Experts of a small language model.
Size: 10 layers, vocabulary 8192, 48.9M parameters.
Experts: 64 experts in each of 8 layers, 96 SwiGLU neurons an expert, 4 picks a token, a sigmoid router, a shared expert of 128 neurons.
Training: a variant of Adam for the experts, 915M tokens.
Below are experts of layer 5 (counted from 0) of a mixture-of-experts language model. Rows are named router (the router's row for the expert), gate (a neuron's input weights, with its number), up (a neuron's input weights, with its number), down (a neuron's output weights, with its number) and show model dimensions 0-255. Each number is 200 + 20 x the weight over its row's rms, rounded and kept within 0 to 999.
After each expert's rows: "comes after" lists some tokens at least twice as common just before its tokens as in all text; "raises" lists some tokens whose logits its average output raises strongly, later layers aside. This comes from a sample of Wikipedia text that the model never trained on. Tokens count by the router's weight.

# expert 28
router,225,211,166,215,192,232,159,211,161,183,161,188,190,220,181,202,176,235,219,214,223,183,207,207,180,168,191,200,212,213,231,223,161,206,204,213,197,203,189,202,182,208,164,174,179,234,186,230,220,184,204,170,175,195,183,214,185,185,173,177,234,194,201,247,209,198,196,212,177,242,181,209,190,203,176,215,222,233,185,208,173,219,216,200,201,182,174,172,203,166,173,211,203,172,172,204,169,171,174,216,185,185,189,183,219,191,168,180,202,184,246,230,217,187,206,211,162,197,194,205,202,216,204,174,222,166,200,200,180,160,207,222,223,186,207,193,243,234,203,191,184,162,232,223,169,204,209,168,176,216,202,241,229,176,198,199,204,211,197,189,213,233,237,169,191,176,158,194,203,185,198,194,212,200,203,239,198,232,207,198,174,219,203,199,186,203,207,197,181,206,200,203,226,167,219,233,211,186,236,215,197,208,210,198,213,192,190,186,182,228,180,207,198,230,215,210,206,199,201,201,202,232,192,176,236,213,209,214,209,206,212,189,201,191,197,208,178,217,228,211,203,197,209,163,244,193,192,203,208,181,186,198,210,218,197,180
gate0,245,187,213,223,202,216,186,193,182,200,239,185,209,203,226,201,215,192,173,192,193,178,173,197,164,180,201,207,155,198,198,207,200,195,219,194,186,192,179,222,207,170,225,176,201,178,182,215,190,177,201,209,198,205,184,209,207,212,195,192,212,202,199,212,143,204,224,219,178,199,221,259,250,159,162,203,227,209,186,207,191,210,195,210,202,179,210,170,225,193,227,240,198,179,184,208,184,206,220,204,188,231,200,211,205,197,215,160,203,190,206,181,218,191,200,213,216,152,227,203,187,182,196,214,195,173,190,239,175,180,199,173,209,173,211,203,238,228,184,181,190,183,210,199,190,190,229,197,201,207,181,189,196,193,205,188,216,222,191,214,207,225,188,169,204,206,168,208,218,230,194,173,192,199,157,235,215,221,216,171,193,197,175,193,181,203,181,188,207,174,211,215,193,184,188,208,228,192,222,181,191,193,169,210,212,189,219,200,219,218,206,223,181,230,237,184,208,161,160,160,194,221,199,185,243,243,191,178,227,161,184,175,186,188,198,233,189,209,216,193,175,184,221,210,213,170,236,194,207,213,202,201,172,213,180,241
up0,219,198,199,231,159,209,194,196,185,197,197,183,205,201,260,161,184,220,205,199,161,204,193,230,186,196,199,190,171,192,212,209,186,179,192,202,178,159,210,221,235,219,202,209,200,196,216,173,238,180,214,206,220,188,203,210,195,225,189,240,204,200,196,192,196,224,216,187,225,245,200,170,232,220,186,191,189,185,209,174,231,185,195,222,182,193,165,208,245,177,171,221,237,197,198,212,158,208,182,186,210,194,184,192,200,183,218,185,203,164,198,190,216,154,170,175,223,179,186,170,219,227,218,221,177,194,207,206,192,173,208,197,205,184,230,219,196,199,201,240,205,198,194,207,196,203,190,227,176,185,177,168,167,180,156,207,185,203,155,218,214,202,153,229,206,205,180,202,216,206,156,205,208,194,222,166,212,172,212,221,205,190,159,206,216,190,195,210,212,188,200,199,209,200,180,169,205,201,226,212,212,196,219,175,212,206,208,227,210,182,168,187,164,210,196,193,182,170,172,182,183,193,176,218,221,205,163,174,224,186,178,191,222,208,190,218,208,174,192,194,210,197,203,187,157,169,230,186,201,184,195,208,171,197,216,178
down0,221,170,190,257,192,191,200,204,223,232,211,196,207,221,209,198,209,216,184,161,175,194,201,186,181,169,237,185,222,154,181,222,195,199,209,190,212,203,204,202,196,173,195,230,209,141,193,186,188,190,214,218,197,203,177,230,219,217,209,201,219,221,167,209,199,197,211,234,233,237,196,198,170,200,199,203,210,210,178,197,214,212,188,242,198,212,214,218,211,185,203,183,182,213,210,209,185,205,220,203,223,226,177,197,232,196,201,217,199,202,174,237,192,231,163,196,208,201,191,256,184,200,192,237,188,158,202,200,203,252,187,205,171,194,231,193,197,177,216,202,208,207,200,163,223,160,209,228,202,210,230,160,216,181,185,221,191,210,175,192,227,198,167,176,162,204,216,180,219,200,186,171,221,197,208,188,208,211,226,205,213,211,189,175,207,221,232,202,203,184,215,239,175,176,195,202,218,177,221,197,185,167,230,221,177,185,202,207,213,187,212,175,181,223,190,201,142,199,206,182,221,196,197,185,230,186,205,198,219,226,210,198,181,196,185,209,210,196,204,190,231,175,204,220,202,227,230,217,197,189,163,224,211,229,165,195
comes after: ",", "–", "19", " in", " 18", " ("
raises: "\n", ",", "\n\n", " the", "."

# expert 24
router,222,211,192,203,183,178,200,208,169,194,175,195,211,215,171,236,181,229,201,207,226,209,199,198,208,193,185,202,210,221,227,234,185,201,218,197,192,192,175,191,157,191,161,215,180,210,191,223,180,168,180,173,184,204,223,170,213,200,129,188,236,190,215,230,223,184,197,212,184,238,209,216,186,206,200,217,236,212,175,216,192,194,212,186,206,194,183,202,210,214,164,194,190,197,193,222,196,197,169,198,166,177,204,166,207,214,171,200,210,209,227,234,239,180,204,201,171,200,166,227,186,229,179,207,212,183,217,226,178,164,217,203,214,202,216,209,234,232,227,218,210,197,208,153,188,179,201,205,169,224,167,199,218,191,211,176,219,230,185,195,222,232,243,194,204,179,194,186,231,179,194,236,216,178,204,186,174,199,219,194,174,228,178,219,204,237,191,210,191,196,219,209,223,206,222,232,211,190,184,245,191,191,178,194,204,192,193,202,197,209,184,204,224,217,200,195,205,185,204,212,182,216,184,152,233,198,212,176,248,207,197,167,205,183,197,225,166,223,226,222,193,186,215,181,219,198,208,190,200,176,215,206,213,190,207,167
gate0,224,181,219,199,174,209,225,184,196,203,199,216,188,213,242,248,181,224,226,172,180,193,199,204,239,177,190,178,222,238,235,224,193,190,211,207,208,189,192,200,206,192,191,187,188,200,154,226,228,205,192,186,211,213,194,198,193,201,243,140,195,206,171,231,181,196,208,219,220,151,212,225,184,164,180,223,211,193,169,189,239,198,194,191,189,184,213,192,212,184,199,181,195,177,198,228,211,161,243,197,193,214,200,200,204,210,212,221,198,197,196,200,196,191,209,168,207,189,219,184,219,182,181,210,166,221,194,218,187,213,204,200,211,231,174,214,184,190,190,215,216,187,192,206,222,167,197,192,192,203,208,212,206,185,240,228,219,194,184,212,206,199,199,188,181,240,197,250,212,232,198,228,171,201,173,230,173,199,214,195,218,151,210,221,162,228,189,209,174,182,222,187,222,240,223,209,189,208,191,162,202,159,191,174,213,201,224,177,216,184,210,191,203,233,183,199,211,199,171,199,185,207,220,222,183,215,187,258,199,190,172,188,226,235,217,179,186,171,210,194,190,202,212,210,228,226,224,206,206,193,200,222,198,191,179,202
up0,185,190,199,184,174,199,212,169,195,153,224,219,228,188,214,193,235,231,249,194,209,196,215,223,188,224,180,189,148,212,190,179,227,209,207,183,183,174,191,215,206,161,186,200,188,235,184,213,177,157,214,203,189,199,203,190,197,207,192,221,203,188,207,215,194,246,194,186,205,211,196,202,199,197,206,188,214,173,175,197,220,202,198,181,179,202,203,191,193,215,189,193,203,207,216,224,180,186,204,214,210,205,200,172,156,223,228,193,210,199,235,237,251,207,200,211,212,209,204,193,195,231,210,182,154,221,153,241,208,202,213,189,208,161,187,187,203,215,202,203,192,172,199,234,205,191,199,184,214,209,213,199,218,226,176,206,185,193,169,222,188,199,231,208,227,191,193,197,152,230,230,233,211,188,187,158,215,204,220,198,183,244,219,251,203,224,214,206,245,187,188,178,216,210,185,215,221,226,190,198,197,182,199,230,233,218,231,193,228,244,211,196,203,210,215,201,214,186,210,222,217,224,196,190,190,217,222,183,181,195,236,179,191,184,209,214,233,244,195,212,192,193,203,185,213,165,193,205,210,177,198,200,218,218,165,231
down0,122,192,174,208,212,184,177,202,200,169,190,198,182,200,190,207,200,181,164,163,180,183,173,166,176,212,179,199,196,163,218,168,209,214,201,177,197,206,192,194,191,192,233,188,203,206,198,203,207,181,202,228,186,220,209,201,184,197,222,175,207,226,255,212,179,194,236,214,189,194,195,199,189,208,222,174,224,200,209,190,218,212,179,215,169,245,214,217,179,198,144,168,183,193,191,184,196,176,185,202,172,207,189,211,196,207,197,202,185,185,178,200,225,208,198,204,158,215,203,200,179,182,171,201,211,210,185,202,232,219,246,176,185,217,183,193,196,214,207,206,189,177,208,209,208,191,232,231,174,163,198,204,157,225,192,193,202,162,208,206,225,205,190,155,201,225,212,179,193,218,197,200,167,240,178,199,193,194,188,202,190,202,226,209,221,186,209,154,195,200,203,185,210,224,183,156,221,193,234,194,206,200,186,198,213,200,237,204,190,194,213,216,176,225,171,223,204,201,213,193,177,184,228,202,213,214,211,211,191,191,245,237,192,177,226,217,206,204,215,208,155,223,193,232,176,152,180,218,177,202,206,178,194,212,194,182
comes after: " the", " a", " The", " in", " his", "The"
raises: ",", " as", " with", " (", "\n", ";"

# expert 19
router,228,188,201,240,196,184,202,228,192,164,170,183,199,220,143,234,186,191,178,191,191,186,195,209,192,192,194,198,176,205,188,203,194,187,234,171,168,183,187,194,197,207,190,207,215,212,211,198,180,174,215,183,188,227,194,183,205,175,163,192,243,189,207,253,192,213,200,231,180,233,195,247,196,213,194,226,192,207,187,207,177,208,199,233,195,198,167,154,200,186,180,237,174,180,187,215,191,211,185,188,199,200,216,180,217,173,191,191,231,179,201,239,221,187,199,209,187,230,174,237,190,190,235,203,213,171,209,205,188,197,224,185,207,197,192,212,216,203,228,197,168,204,230,219,176,210,192,193,181,219,194,208,251,199,217,202,178,197,182,197,204,235,230,175,177,173,152,211,208,195,170,201,199,178,191,205,199,179,237,205,212,232,190,242,203,198,189,197,197,198,238,224,199,212,217,210,216,204,203,203,187,207,197,226,198,169,218,198,200,198,198,202,207,223,239,161,199,195,177,210,174,215,199,179,240,233,168,195,202,198,223,162,206,199,211,218,158,199,232,226,224,189,192,174,245,179,181,192,208,193,221,195,192,185,201,171
gate0,226,186,211,194,198,177,202,207,223,232,207,230,202,210,207,195,216,214,164,205,191,230,199,195,203,164,213,207,160,192,221,194,215,190,227,198,187,231,171,234,225,183,185,196,140,188,212,207,182,167,176,216,217,182,226,203,174,165,169,209,195,204,234,197,197,178,190,198,220,196,217,238,204,196,215,206,219,153,198,220,218,158,195,190,168,197,187,225,216,200,182,215,198,230,185,209,182,216,242,143,197,197,195,200,227,193,185,186,222,200,178,191,221,173,215,178,214,181,186,192,233,192,193,227,192,194,225,185,182,206,226,177,211,196,204,200,216,196,245,211,217,183,202,181,216,197,192,213,193,207,169,174,165,194,190,169,227,216,179,192,196,179,196,201,184,213,204,197,200,229,159,221,185,214,209,209,157,197,183,217,199,226,192,208,168,182,194,258,204,191,227,213,194,192,203,196,207,175,221,228,241,182,189,175,189,183,195,188,227,195,201,219,195,201,184,189,200,212,203,174,159,213,198,201,179,213,198,243,213,197,205,177,200,162,195,202,225,179,217,218,164,190,177,202,224,215,228,192,185,192,185,229,211,142,217,196
up0,202,203,196,204,192,160,235,217,213,200,232,198,196,184,177,190,195,176,204,192,185,180,187,201,169,182,219,185,174,200,201,196,196,184,180,201,188,175,203,223,223,189,200,210,175,207,157,237,161,199,194,224,235,209,171,203,161,182,197,178,187,202,217,213,231,188,241,236,217,206,213,197,223,202,228,189,221,188,219,160,202,200,173,199,201,186,186,231,222,205,202,194,202,234,206,180,213,236,263,175,229,179,184,204,205,189,242,177,178,223,210,183,222,218,201,237,199,223,185,201,218,194,182,177,188,222,227,178,212,222,234,217,195,232,215,190,208,190,190,237,194,191,199,186,209,189,209,208,182,231,198,201,214,205,205,206,244,216,249,216,192,186,198,220,211,210,223,179,221,190,202,227,178,220,225,232,196,201,197,208,223,176,206,207,196,178,181,202,180,175,207,164,177,193,206,202,231,160,203,191,230,165,208,175,216,196,207,185,209,185,208,232,181,174,208,245,196,208,181,176,188,198,225,192,179,212,214,227,211,230,199,199,213,189,212,176,244,176,206,203,207,223,190,212,200,188,197,181,186,222,173,244,176,158,217,220
down0,222,242,196,187,188,184,163,216,193,244,199,229,189,211,216,184,208,236,220,221,195,208,190,175,209,217,242,189,193,204,247,221,178,186,183,202,184,199,184,212,164,224,202,191,202,214,211,202,214,226,191,211,200,230,199,201,208,218,220,191,178,200,200,193,182,192,210,199,212,194,187,198,220,260,202,227,224,172,152,222,209,206,242,198,153,177,211,238,198,204,186,189,238,221,182,177,193,216,194,190,216,247,213,196,234,207,239,212,204,217,211,193,210,197,211,226,188,229,190,184,172,218,207,200,210,214,198,196,181,204,179,202,213,191,189,209,173,169,199,198,215,200,174,220,199,225,198,219,213,200,168,189,203,161,206,190,229,192,200,224,207,241,193,241,221,216,202,192,178,187,233,228,175,211,189,203,135,199,161,218,237,197,211,261,191,202,182,203,216,237,169,203,178,209,188,205,227,212,193,171,192,194,200,190,206,225,214,211,194,203,198,214,197,194,219,157,197,178,185,188,209,198,189,179,184,202,208,210,234,180,188,182,216,204,198,202,237,172,217,235,185,205,194,210,179,190,179,205,228,202,192,192,208,221,179,229
comes after: " |", "–", " 1", ";", " 0", " 2"
raises: "\n\n", "\"", "\n", " to", ","

# expert 12
router,195,214,191,221,211,189,188,210,184,183,149,191,198,223,157,216,167,228,169,191,184,194,215,194,212,180,201,234,200,206,202,208,185,181,189,185,184,195,196,188,170,185,197,190,204,203,199,185,179,202,210,177,192,209,211,197,183,193,159,209,221,197,189,242,246,187,194,207,173,213,152,198,187,224,186,228,190,208,177,221,184,200,207,210,172,203,179,170,207,220,229,220,174,179,231,220,207,198,168,229,184,206,236,197,202,206,187,174,186,168,207,236,226,190,182,201,182,214,211,216,194,197,222,213,230,184,216,184,190,178,227,205,214,197,200,197,202,207,224,215,165,234,209,196,150,191,219,179,187,226,202,216,261,179,206,197,181,207,194,203,209,237,230,194,186,175,145,211,215,190,180,197,197,189,222,206,164,206,222,190,211,238,190,242,214,216,173,185,178,167,221,223,234,185,220,218,199,185,196,211,191,195,206,219,203,189,224,206,194,206,190,231,213,233,215,192,245,177,221,199,186,235,176,176,226,216,184,203,232,227,211,197,202,201,218,200,189,206,233,205,214,184,201,208,227,184,188,187,213,193,228,151,226,190,208,165
gate0,206,173,205,204,166,223,193,212,191,174,179,195,167,227,212,203,172,210,182,207,221,201,183,187,203,183,164,200,202,224,214,198,213,220,185,218,150,194,176,171,192,190,181,168,194,189,200,211,193,214,211,187,183,194,172,231,221,206,229,230,232,215,198,211,192,200,226,212,199,223,186,184,216,206,200,243,206,224,191,186,199,196,232,174,134,148,220,205,155,217,200,204,190,165,198,200,194,192,205,214,183,202,225,245,218,203,195,203,215,219,202,216,184,170,215,196,217,193,203,162,223,218,198,195,182,198,172,182,158,157,222,208,215,178,217,163,219,187,195,202,182,181,201,194,200,161,178,187,184,206,194,163,211,138,167,164,212,205,207,187,220,184,152,139,178,176,202,174,224,196,209,200,222,190,206,235,218,201,180,198,181,193,188,192,163,181,222,184,187,171,197,205,193,202,227,224,214,188,176,200,214,203,216,199,172,205,203,183,194,211,185,205,194,187,214,188,184,195,207,218,208,204,196,210,198,186,176,180,225,205,194,194,224,185,220,230,214,172,203,191,158,230,204,191,194,193,211,218,194,159,192,190,217,178,210,201
up0,192,186,231,198,208,175,195,202,211,186,225,179,196,210,201,198,182,208,196,193,203,244,155,218,190,192,177,217,158,230,213,197,197,168,192,206,196,203,168,198,220,265,223,184,207,177,199,204,193,233,217,213,184,189,174,217,228,217,200,194,203,209,186,203,204,194,189,213,194,241,154,231,178,170,215,251,210,214,210,190,179,202,191,174,166,202,203,177,185,232,188,186,198,206,202,197,205,198,192,184,200,202,222,177,187,203,213,198,200,189,242,194,172,203,218,175,236,171,220,193,218,238,177,239,179,192,178,168,226,212,194,215,247,174,223,194,170,177,199,207,245,233,191,191,195,186,229,225,199,210,176,205,244,192,195,185,224,161,210,202,163,190,190,162,209,188,167,190,202,200,249,203,200,206,224,198,175,216,220,192,179,228,204,191,193,197,215,193,171,213,205,189,198,212,217,190,189,182,201,230,216,194,169,221,179,203,192,174,190,230,218,206,227,221,219,170,191,206,217,239,203,188,208,209,201,203,204,196,171,193,215,185,186,181,222,180,168,161,168,185,211,180,195,198,205,196,243,208,217,182,213,198,200,221,174,201
down0,203,200,223,219,225,189,169,210,201,230,174,216,169,214,183,197,225,186,234,234,192,225,188,175,197,186,190,218,173,215,245,200,226,233,183,227,195,210,175,194,208,187,227,152,203,196,180,246,178,215,233,200,180,224,164,233,242,206,242,226,202,208,180,217,200,216,185,244,212,212,196,194,179,204,204,165,173,188,213,236,171,176,201,203,217,232,187,183,190,197,217,181,190,221,211,221,200,187,202,200,192,198,201,208,200,218,194,179,159,232,210,165,205,186,204,204,211,202,202,245,187,200,198,209,241,173,171,188,227,217,215,221,203,166,214,204,207,202,226,204,185,206,214,190,198,180,209,197,213,188,184,185,197,198,193,221,228,189,232,179,185,190,207,214,189,205,206,213,201,211,220,220,221,223,205,179,214,187,225,184,207,211,190,195,214,228,234,193,191,229,199,248,203,212,212,229,176,193,208,215,185,231,194,196,179,173,204,161,203,145,205,200,217,188,201,156,226,199,198,175,219,197,229,188,170,237,200,214,192,202,200,199,201,186,187,175,202,231,206,178,191,183,177,197,171,189,207,171,227,250,214,213,235,209,195,182
comes after: "  ", ")", " 0", "=", "%", " —"
raises: "  ", "\n", "\n\n", " —"

# expert 41
router,196,201,179,199,212,188,176,220,195,209,152,182,228,235,161,225,177,210,191,190,203,187,194,195,215,152,185,222,212,203,219,211,186,180,203,169,197,192,209,210,192,182,192,195,188,197,172,202,170,198,207,175,196,204,203,168,171,208,169,214,184,200,202,244,241,171,206,197,188,222,149,193,185,218,181,211,208,188,173,235,174,183,228,204,190,194,180,183,207,215,227,227,189,175,233,221,201,199,191,194,178,211,233,186,209,204,188,192,200,166,226,224,244,160,169,193,176,220,215,214,188,204,210,199,212,190,216,175,211,152,242,207,216,216,210,173,204,199,208,199,190,214,201,190,176,199,218,205,187,229,168,225,237,168,208,194,203,194,186,198,233,226,235,206,208,172,144,222,214,207,183,206,200,205,202,201,172,192,220,168,204,238,204,229,188,218,188,198,206,201,227,205,220,189,242,200,212,188,196,210,206,177,202,181,217,183,208,226,202,196,187,240,220,214,220,193,243,195,203,216,198,250,184,177,212,227,175,195,241,186,203,198,182,199,193,215,189,218,228,208,209,193,195,218,233,175,199,212,213,200,212,160,233,197,219,183
gate0,198,198,217,185,196,212,206,168,230,178,223,191,216,211,220,181,193,195,213,199,186,242,204,208,222,180,183,214,166,194,204,207,239,178,207,215,154,223,227,234,207,191,212,209,154,190,203,223,203,197,202,202,221,215,158,221,178,194,218,199,197,142,197,160,182,214,232,177,175,204,173,215,213,185,201,183,217,201,175,209,204,219,239,171,203,205,196,183,174,199,184,207,224,214,198,201,204,164,195,219,190,216,177,189,231,223,186,203,237,170,206,154,205,163,204,204,218,171,209,200,207,233,184,195,212,179,169,207,203,193,207,190,236,180,207,197,190,216,225,176,214,208,171,208,208,175,204,195,183,195,153,203,203,193,186,187,208,223,198,214,160,214,152,185,196,239,198,217,191,217,225,195,202,212,206,182,206,195,214,190,146,198,208,174,156,222,183,208,203,237,240,216,210,185,213,182,222,188,217,241,210,207,204,159,215,218,203,211,208,208,180,186,202,197,186,189,208,226,155,205,204,198,181,171,216,228,191,178,199,174,197,174,188,196,222,191,187,213,206,206,183,240,224,198,237,191,217,186,174,198,180,200,197,229,171,218
up0,200,190,180,190,202,197,204,181,207,196,184,217,213,194,156,212,210,203,197,210,180,213,195,176,194,200,185,193,220,190,193,175,208,200,206,163,199,220,215,199,183,213,207,215,210,187,227,231,204,223,221,216,199,186,224,202,180,233,202,213,199,166,195,186,220,188,214,206,168,201,179,193,211,203,210,151,166,218,192,226,193,196,177,229,233,216,213,168,191,191,215,196,215,249,228,218,196,168,193,199,208,222,182,169,184,182,180,226,184,166,214,196,215,178,181,199,206,219,222,182,214,203,241,190,193,172,201,142,200,221,195,184,224,155,209,215,223,188,216,217,173,207,160,209,232,258,195,205,189,211,139,208,245,174,195,213,179,242,178,208,190,191,209,233,190,218,206,196,187,177,220,195,185,194,229,182,206,204,170,225,188,230,203,212,209,223,189,156,229,192,205,244,193,198,205,200,219,229,201,194,173,214,236,200,212,181,211,213,204,186,228,194,170,206,207,178,213,189,183,175,224,218,191,162,217,218,208,163,202,187,186,195,202,195,196,199,183,181,204,216,210,233,213,228,217,164,225,224,183,234,205,182,199,222,191,222
down0,228,187,175,214,174,192,233,158,226,229,198,214,200,165,187,187,181,203,227,181,208,196,199,207,214,194,152,202,188,178,199,230,180,205,214,193,204,186,181,202,201,205,184,184,165,175,184,225,236,203,203,209,219,163,189,202,202,198,205,219,233,216,194,200,196,189,205,199,225,203,193,223,228,155,173,185,210,204,188,243,238,214,207,201,198,189,211,213,218,180,256,232,217,214,231,186,203,168,198,185,224,224,215,167,184,187,205,183,180,215,209,166,215,185,210,176,224,171,261,193,188,220,203,207,195,203,201,193,208,187,199,216,188,195,199,220,186,160,199,195,194,189,218,190,211,194,202,196,207,205,179,203,185,175,191,226,179,205,209,232,183,180,200,170,218,239,191,207,151,186,213,219,197,188,161,217,251,189,210,183,230,202,194,170,206,200,202,200,207,222,235,198,199,217,232,183,223,193,183,158,177,177,165,167,191,186,194,170,177,205,240,233,203,185,206,186,174,210,211,199,215,219,165,180,192,202,180,217,161,189,173,206,176,171,222,168,197,211,206,229,218,217,201,230,225,216,193,212,208,191,190,188,176,193,217,185
comes after: "\n", "  ", ")", "%", "0", "1"
raises: "  ", "\n", "\n\n", " Succeeded"

# expert 29
router,237,222,225,214,178,204,202,207,184,194,167,186,190,252,181,210,173,205,204,178,205,193,218,219,165,187,169,206,154,229,218,192,210,199,228,175,158,190,187,205,200,183,163,203,199,193,207,191,211,180,214,178,205,217,177,186,178,196,174,158,185,205,193,204,225,170,216,204,184,225,179,197,159,243,184,222,225,212,191,226,182,209,194,197,180,175,203,176,202,194,200,221,204,164,181,238,215,183,184,192,209,206,241,185,217,170,200,162,207,192,221,202,197,178,209,212,197,241,187,207,189,214,232,153,209,196,229,214,203,182,187,198,213,212,233,194,217,221,190,212,178,201,170,212,161,200,193,193,193,227,184,219,244,189,214,183,231,242,160,203,218,217,211,184,180,213,159,190,209,195,216,179,220,201,207,192,194,197,199,187,187,191,187,205,190,211,175,224,196,170,200,229,218,207,206,194,209,193,219,211,171,200,209,214,200,231,192,182,180,220,195,190,205,248,237,197,211,209,230,225,208,200,166,190,215,234,176,184,249,189,184,189,197,208,179,196,199,212,227,209,212,210,214,187,229,185,163,208,212,203,244,176,185,213,171,186
gate0,207,177,215,202,228,172,190,184,206,208,218,194,236,232,212,225,203,198,218,194,204,178,188,193,218,202,186,171,216,197,207,186,209,222,174,179,196,204,191,205,156,223,189,221,200,186,226,184,225,178,224,207,183,190,210,201,211,195,195,177,226,187,216,214,219,195,166,193,203,225,174,197,174,177,189,209,192,218,206,213,166,189,213,155,196,196,209,217,183,208,183,207,212,231,203,194,244,169,222,197,203,166,223,198,182,211,218,199,193,188,200,150,236,257,158,206,210,242,200,215,183,155,187,168,193,175,214,204,208,205,234,193,191,249,200,213,194,237,203,207,169,197,207,226,183,203,188,187,218,196,173,225,204,199,211,170,177,206,213,192,217,185,206,207,207,213,174,196,224,204,219,196,182,187,239,222,221,168,181,209,216,210,199,190,203,205,177,230,165,152,226,237,209,223,178,231,246,201,208,186,184,224,231,202,190,179,184,198,180,210,171,226,202,216,219,212,205,169,216,201,210,195,212,164,229,181,199,184,226,213,185,239,207,203,184,225,226,197,199,172,201,162,181,211,207,195,219,220,181,195,228,193,188,238,173,193
up0,203,159,189,198,203,236,208,191,200,198,226,190,180,179,231,191,172,215,198,193,190,227,185,217,182,187,174,176,176,228,190,196,228,222,205,168,175,199,231,196,196,245,224,201,193,184,183,161,219,158,225,213,188,205,201,210,223,210,221,195,211,196,183,196,195,210,160,208,187,218,192,199,229,174,218,186,189,231,175,208,240,185,219,202,189,242,200,193,159,184,196,217,198,164,197,214,185,186,244,178,218,230,199,202,203,212,205,195,189,205,204,201,204,196,195,174,191,226,245,163,212,176,202,154,185,205,200,200,182,194,212,176,171,214,204,179,204,182,209,173,221,199,200,245,147,212,191,202,211,188,187,212,211,165,191,174,239,240,218,209,168,212,187,202,207,202,212,192,193,197,189,181,225,218,195,207,204,205,168,199,209,236,195,195,200,222,193,179,221,158,215,190,175,195,199,204,185,183,193,194,246,238,205,231,206,221,193,199,221,238,190,174,217,168,190,221,197,205,202,211,195,194,224,196,199,184,128,184,198,207,192,219,242,205,216,214,202,190,181,196,203,189,220,195,218,185,171,212,201,157,216,168,211,206,219,208
down0,202,202,241,194,183,201,210,184,197,168,167,177,218,193,208,203,211,209,205,194,183,205,196,190,197,173,210,176,205,182,188,181,207,203,208,218,217,182,183,221,168,205,211,190,173,188,205,186,214,196,221,164,212,225,206,173,211,204,202,178,184,169,230,198,231,233,202,195,212,208,187,173,238,197,199,211,231,193,198,229,174,217,238,201,181,199,185,172,211,207,185,175,185,211,179,221,214,239,203,188,174,192,189,195,198,178,203,189,179,176,207,161,197,168,229,156,216,196,182,172,224,207,184,210,231,211,214,212,224,206,200,183,217,204,195,190,189,153,207,222,171,215,220,186,229,180,183,199,221,213,212,235,193,244,173,175,232,204,196,207,184,221,215,179,238,210,205,190,208,231,206,188,196,213,158,166,194,192,205,193,226,219,172,178,170,218,184,193,195,224,210,212,180,184,218,179,194,182,189,181,167,151,196,213,216,220,210,179,175,165,230,208,190,199,225,197,188,146,202,199,167,177,194,219,165,217,196,183,172,210,210,196,215,255,216,179,204,231,194,182,218,209,226,208,227,226,199,187,200,205,161,221,184,248,201,215
comes after: "=", "\n\n", " =", "  ", " also", "History"
raises: "n", "v", "nce", "m", "ld"